From a checkpoint of a small mixture-of-experts model trained on Wikipedia: 47.4M parameters, 3037 steps.
Below are experts of layer 4 (counted from 0) of a mixture-of-experts language model. Rows are named router (the router's row for the expert), gate (a neuron's input weights, with its number), up (a neuron's input weights, with its number), down (a neuron's output weights, with its number) and show model dimensions 0-127. Each number is 500 + 50 x the weight over its row's rms, rounded and kept within 0 to 999. Numbers have three digits each.
After each expert's rows: a language model's description of what the expert responds to; "comes before" lists some tokens at least twice as common just after its tokens as in all text. This comes from a sample of Wikipedia text that the model never trained on. Tokens count by the router's weight.

# expert 61
router:504435436516566550456489439488434451584574495543456485577441535518578477461430517439560468445510577569566544540575574430492437553435560473452578562506546452463540458569502492576518480431500441474463481465482536570450534509447441546573522466491497489571428572534499521561487460458428575505562550477427554546427532502471454427450532449493438458438567427489447561546568442477536509575548
gate0:499455381493558559502563493497411488563505505512478478519535576611561506556556503558510472550467566572550415414625522521517444453469577464482524575554602470446526437499553543436483492461435457418502506513484466527478559487431481481450506434478477576526461571469391518612533429559527492495490539546457469511500600508481456503477449511503453521464616458557481460564437457501502489556569
up0:466515553545433446500430530501522519489458511525508495572526415369403478462438457444532531414569527445460587554389460495464530557553483530503502476465439532571511536573447470528570535517542486550537551497487537472552411475571503544539505588512490407451485502491605503443495623436398485531550494516505510503472400518551502523530556514493452499506382501427557514410573500471560463504448
down0:514436554505444525432473564541503565605470568468525419460501441482462504531400502453522509415492494602547476542470476467510534580398503458523484421535469528516487537451478523515562526470467559526485468478488491380517528421547468472543505523503415498467503501425467531439476479488497357497517589526433480349583531462527447569558532500519496516532623570493446472450515509520615425522502
Spaces, pipes, commas and digits inside statistics and election tables, plus conjunctions like and or or between names.
comes before: " ", "1", "0", "2", "3", "4"

# expert 33
router:531447383508523553402511475484427468593624497585467525535512527510546527427421575468601488399519543619512553525538540412500481551447539487409538542494516446447501472512458523578520486381502424448462468499499506522476511483463438522546583459504464508546410515527515505528472414496460578498555524490435500520431541485524508466448572431466475441434538459439455524551573480459515483591509
gate0:516471473501465501418480599560452554448556439542347466451502481450546474519481559485451394407501539419504484440445421462519560455470568505450511495452466471427512507498466569540517488449476404474495530545563551557471442454513542491488548537500392528536630567415491493529542524470486474366554422568536495541497470530496498434454551520459525399505479491522473521509472560495573449445567
up0:488523548541549511586527422433531418562479564461624536556496532537452519490503444507520610610511472584472505526586550505491440547537438498540481529515526547589475511537557451478501540553536603525510478450424480456539557523481451499501426479507592476449363420585526510470449458535496541621454551418439504446504521459498511538549454470551491590487511510488554499507512417496429525561438
down0:445443517535420511426545559528418429506477421562444492419464489528461503514541639553564567511457496549482510595496540553503571511533466478472539454465503411474476534481433464502497501466452437513543505520532645466427500561437523527506547513567478578543553527443542526551456482556445414509517431506495501526560491540466487507479483520523508395508516413381424426476568456505562607522429
Second digit of four-digit years, mainly 9 or 8 after 1, e.g. 1960s, 1943, 1888, plus later year digits.
comes before: "9", "8", "7", "6", "5", "4"

# expert 3
router:505428436513553558434501445487434450573589503549469505556493534514581491451438541436554475452511576584567546524595601436488454556446562486472572560511549453462528462563507494570524498431504439459460479466471509582463512492451438545563557458490488479561405549525478513576494448480435574472560550475439536555419529448495453435442493444460440452454582434463447554548564441481539482573534
gate0:587389408481576528567382399484405454557615513566449559525478557548555477469380560421456513487430546551466472518496501447510487469529544437505525525421514471507453510454462449548494471463524433493528492538496441439502550531483471478462438439521525484481497569427574544504539546476555534575441542532470541601523544478569488421448491511458426515442492491531545468526565550571476514453584
up0:613423520536555432524431492446487454510550511530474578486458501480474446552506542588584443486472547546441498618552501450531570452484525491454402518514503464532390492498474498583519605453545448398445535587558561571457505444447528481452539435556495510487495457470523500509415520387475430588519496510482605513492569493481591524469533522474479453508501552489552519561502508616441457494513
down0:403553523468461432496450523517513504526563386518435476512567478499441488589514484573516528475455525514469465396483508479467471502499476463508624544525513480495489592468385563365395454596515550552542561518539518397482467481531516497513602590381504447515512492533489521524612516551539581466489451487551528509471465508416504494461501472439470449510488483506506524504582497400497553587487
Pipe separators, line breaks, commas, semicolons and "and" in tables, score lists and filmographies, e.g. 3–2; and "| 4 | NED".
comes before: " ", "\n", "-", "N", "W", "="

# expert 45
router:518477469508530535408508447454431474635625504549487506541465547542577522434458560498601486432503558603518565569534558491447487603458527501480527531468522417411537499535529519577508479454570393537496461463484508532470519539467461511551600472489502516552406531503494498591499422526453567508548528467468523550462545493500492458426482450439460457472522447451468520538529405509589488619534
gate0:554451451407472483458486454511491539551497512550462560484534443493571536427513571474524493439427544596524538472516487440489497552483606446569508531537604480428458470509562455601553500505486423545494540507425521480464519543541441493457652504466524479628483551496467442499506519491481480462567582433470450535409542588437519478403518475440506405507549440515492486558470474494452473621485
up0:439558466596533619503544562531445464462512560433598435429437525489551449589500392496432516485455433424539420483525519452482417497512430519470553440473475490468468523486533512461489471469564476464490409428508480556599541498431492446538418469520424474495500478545463482558497498550465516571468435476477541487561423411535500583509476497505566546503483531527511572398478632546448490444500
down0:450488509469602432565494558499505555537569496582496581444554512480464544499493550467537455389518457406448466496419393479511581532520478458517390533488404452544479530457466510579434586546556441554452592542485444509516472488560530494438481511512583442461480497582385511552471517488536502490436548545473470498500432542520518588507402502427555468563499498518522458448508491420616505488505
Digit 0 inside numbers, years and table statistics, e.g. 2002, 2010, 6.60, score cells "| 0 |".
comes before: "0", "1", " |", "2", "9", "8"

# expert 46
router:466419397516527492454541459478453384547552548591496505539456510500635490461467568454544476426521526518549544515551603410479474564432550465495584538530546422506495506536515496584505484421523450538483501507517508563474478462487437521585563440518510473507427548530445522512447405465462545433585559403446543566406503444535503476443505449392465458470545442489460560496534468463515512575496
gate0:403449552488455414478594511542505491511446490449439412522500514596631532537557549460479548454448450523549431500475503452509512487507487484536538463626495495499517540555558475555479572582542474478525627498457576558502451441560536511590537489517600433454467512481465550516491450432413478460456454401505504523518439489468402544451506487488561507457465536533376455473487551513577489449470
up0:561543443514521584509425482462469527473541501531573595481503492376378476450459430530554451534559561485454565491506462549495501500517519519467521539378500545520487473472440532415528417428467504519500373503564424476518561558426477506399492522517413581540525501519537461452516507556604534547609520621519492469477550519538575476556485509529454534534525465498597546531532478491440512527554
down0:467491456487498550446498441517584442458452423445448467476610539509462474466519535580461495499559541412469488417535506462525481461581604537499496553575479494563545447491554519472579410540442380408558555453480492522561533586538510554563493418534474506567384480537471439535553500455505463544500465510600513543486539414524542448449430500534489524560426501511510501490614523410460535532510
Main verbs after a person subject in biographies, such as left, joined, led, returned, defeated, took.
comes before: " to", " the", " by", " in", " a", " not"

# expert 56
router:513441427520554563430507436474441450571576500565474490556472533522591483457438538435555481447501578563557531537580594437476455551439551460454574559511551446453527461557519494577502483440513444466463475464480510562463516497445438535567561463495484489566418549541503519556493439460420572485573550473437540549430536463495446444455507427473437445444581429475436581549569460469543488579537
gate0:472501471499490530495513456456461542463514468559501461512475429377535488478527406433556537433509611456635442563579528526472434495503476488513458584535610440396534503522491479489429481427436489493479423448539574544436555563604550413511535479501406568545458513497511512477449500480504442476511561520488467555516486518540460595483492402494527608441502434478519481516496542510610530456453
up0:420614546520463532458508524539537422381446520485518538560475524503472517509476457533468563507518385459493518413380468383492608526580448467476531472412464469513439516420454513522456505511553494560527433512565500513543486504499564537458428569542487508405489487597485440537469479603577438543522454491535581480516560462583492534420554488502459480451434538521489504463499551435413527479476
down0:560534485455545540547523520476471421531464460384531412552460458552538462425594459575453451559534456551490535591506425511573454562497577505520478462537494486483547472472436480523584530590508535585411448513489510504421509503586509490567476473543464454471526465500549516491468558400467491547373456467439532480528485579555578524564476616500460551547486575550460591459437487451488447511520
Line breaks ending list items and table rows, plus country names and semicolons in lists, such as Iraq, Philippines.
comes before: "-", "|", "\n", "==", "The", "="

# expert 55
router:501420454462550530466578408506475465524576481542457450492567506451533487435440503487554413487444529513585508543543566455490493626480554469419561531534611499499544477513577533577516547488482426440501537439508522618466486459460468504511572482522462523537467549478480535587547394491455556433542584423480510571460474479545461459466490443434430451515606444460386529581477467523509500519513
gate0:514440454501607581504493552561471495558572488527480390489500538583596538461443463437572502410423492518474606561469607463522489530449513504450536579429512391505453455518477529520495547487452498465502548508526467604475535491508456557579570501507533511463516454529500558540366518435484577467488422517510532577471502577516485542488471469472506555487566353505499534464533523499552538588468
up0:498505551659472492522426471484512523445479422400552507388448472458449521485567544548547521505523506451526519461492371537400562520470459444479524497531603527545529419433529483567520439593500598530559481457471556456538492447483549537524473534544534524529439612497530509502451380572412439432477464445521500478516495444514487487461445508472428453436416496514510550564535542478535485485532
down0:511490503511480549523411437487546534494507451456387569491475384530513488452571548402511510509560541428507540495406459537518495491592489601545607540456421517499457498534569552608584535413520510455515484460446504528556473476417514434513448401439569500439486570492523503553496518471542519444492645499471498460405476515497538464471470500522512470554557475580449579496431553552488548472514
Sports terms in team and athlete biographies, such as season, record, team, football, League, scored, draw.
comes before: " in", ".", " to", ",", " for", " of"

# expert 6
router:512487382529582551471488408557476498575535522578468517486407489549516535440478554496533469473518539532589517531566627441532446501470520526443510540526522446523533505496506521531475542415522503383484404512531508624476574519456445519558516451496456532556461545501427574575470437482406517514516546522432547538492547449558520451461501471520484533481511454437528533612662501512511465585494
gate0:461525502533429474421557412500503536597478533523534531511392504537404574470530452531560513570483498452490447567607642430486486619562500537498462523520460566524407525434479470490554531521460559489461386511559493441496522440543413568501522494486427466536512448564454515478531570472452497548549483466456512577481555431532531494508557517504526488529438344519540513477530457516435470530461
up0:544478507466578520571461580508497466421522478462466462499599485459591422529467560469436475431522497528506552436409372575495516376442503481495521482485539430476589483572526532512443446472530439517531625483447516550507477555446608416500473520514574543460477557435547488527465417541542504450461507535557491445507458571469457509493426479479467501478548661468461474520465553483533532479531
down0:521428524529508525405413542531556449504410558523524540540489507523412472497575502469520505560582585428504562515559548606459530456535596474516487475546488531427553507423504542618526490538616485409507542492529519564494536530469519543593524440453523538508529358466530480509457496541512509451406469533497537517496449537452521524528415509478489450513518406442520423413455556482479613490453
Biographical nouns like life, career, born, living, education, home, music, often after his or the, e.g. living conditions, until his death.
comes before: " in", " of", ".", ",", " and", " to"

# expert 35
router:535448380526521511438504461535423492629599510563488505568462575483547491450491479456599472460520559632511575528521515497493474529448512489490531502500551455430508476534532458592562461387522424447454505489466503525492512458379469540560558484499456500551473587485471470588470456447375593480526575483463542542383527497497456441477524438482485469472551457502486569538535493500538440548489
gate0:589517493594643463440533543484467464537502510441549481528553528545465489455435497558540522622463584459502501537492503524573497456407448498510505423462470564458525445498565481524592523577428467472459516550499460502474426406469479511514536469448560456509505598483568573606576507529537617523509430390488542544515469529536508542493523532488570511496423451527476446479509463484424575442424
up0:551533496621647455454513548472451490537547514447527451528537549557462497474454492552556495612476581457496516530538515523564511458406418487496472435466463561468500410494575479526557534574438493479443539548516469490488439401465487500530529442466556447492491574477557579566573505551529633499473413390485552546509472543524512530486521535486560516489447441546464453457514476485418559449406
down0:498534496421500542436535456533503455410527515487442505530564561495487500563525517549479554508582490506394440381529513409400451546419440410586509472450460545482530463482570549571538520435540547447498488569454525445575450406570488445491457552512466568492515424532413448539485565459511464573429454614495556514509526491512529452554505517462458511453546506436553422559398484557518525503488
Individual digits in years, dates, scores and table numbers, such as the 8 in 1888 or the 9 in 1990s.
comes before: "0", "9", " |", "8", "5", "7"

# expert 16
router:503437437517564562443481436473428455582583500560467499549457535506589484458441522436568481442489587577562516537584573441494465555436565469455588566511538452463514470567516505568512488438521436460470461481477520570464531493442432537571541458487492489574412566541495510550503449473414565489572553486436533536428530441504454439453517432470430455447567422468444557546573457495547486567542
gate0:478529509515367503442527417472554576520502465536461446542553420473447513508572488443505585493464467532564519486408494528455495501463515591502502501659450395445497558515440517483583511509506464514500490626453510503437481552424442527452545514491442456561471497475451574464507439512521553526539610475543454473424482542532533504489468515500488565536537519552500555541583517507452491450326
up0:557458454464598441487433478567463375472459536497561618516470542561499502505429428482422433527528509416463490554540473455546488538507557426502540486351544573512559496469510467540439513445483584534514422418488507510581464476533522486531454478476551535535576510529562486546478552478497553501430419483517558498529489460448484470500521487533511475497503426437559362477367471496519472552590
down0:514401586514459533524505509476562440580534540364506468444529538482526573529374514514493558560487509504557517545512449502501427632472526517524449575490482447482504528531469449625552540486581534489395552424615507369512501454476476505526476463522520527403509488498522491522472544502514538525496493476483474552539504508464450451539451407511356505563506448534538427418469468502526519523562
Line breaks that end paragraphs, table rows and section headings, plus word-starting pieces such as p, c, L, h.
comes before: "|", "\n", "-", "The", "==", "="

# expert 11
router:519434425513554565431500431463435450579580495560470494569472526504581484456449526442562466443499574572556532540578567435497443569446546471466571565497544453443520456561530485569517483432516433460452469470480512573460531502436436548566527456491501482557421552545514518559497457469427568486569555462444536549423539465485438435446520432480438487440576427480440562566563446485557493576536
gate0:540533429548633549523500423440449484531605536543511462533473514600463428463360391436461536460464521429511575562573506524502494560398470445482460568452523478438504500570483481492506440530395470578429485469478489512481497505510480563503541443506468505489513556518553568541537447499490631595529535547567540510467531453507473526487509580460460485509539441476577396493445447496486456499484
up0:465533403584543491516517578402414501480510581494509515478546481468499458383401421400455421530453499485540461502409498464485482545460579453428499524520534530542560470450501470498413562482520520425344551444496473495469504431479567505546457462501368509561516511445518493504533558512403556469476585488601522472577563524490525505469509498494524497455519535513581513544519396454478471476500
down0:502533464518502447560556497518516478530546438501555505481449483513464541470487510511444526473478480470528614500476452550480490412475400557473617488519567464540489434516432395433510463502421507537498530593467616532498516465361456586516581469474575543549465493440527525541393477548578480490392446461543470522469543498433533525479371536470513529522484458412459417566516522514461479484414
Digits inside years and dates, like 1 9 14 or 198 7; also nation or state words such as National, state, global, UK.
comes before: "9", " |", "0", "8", "7", "6"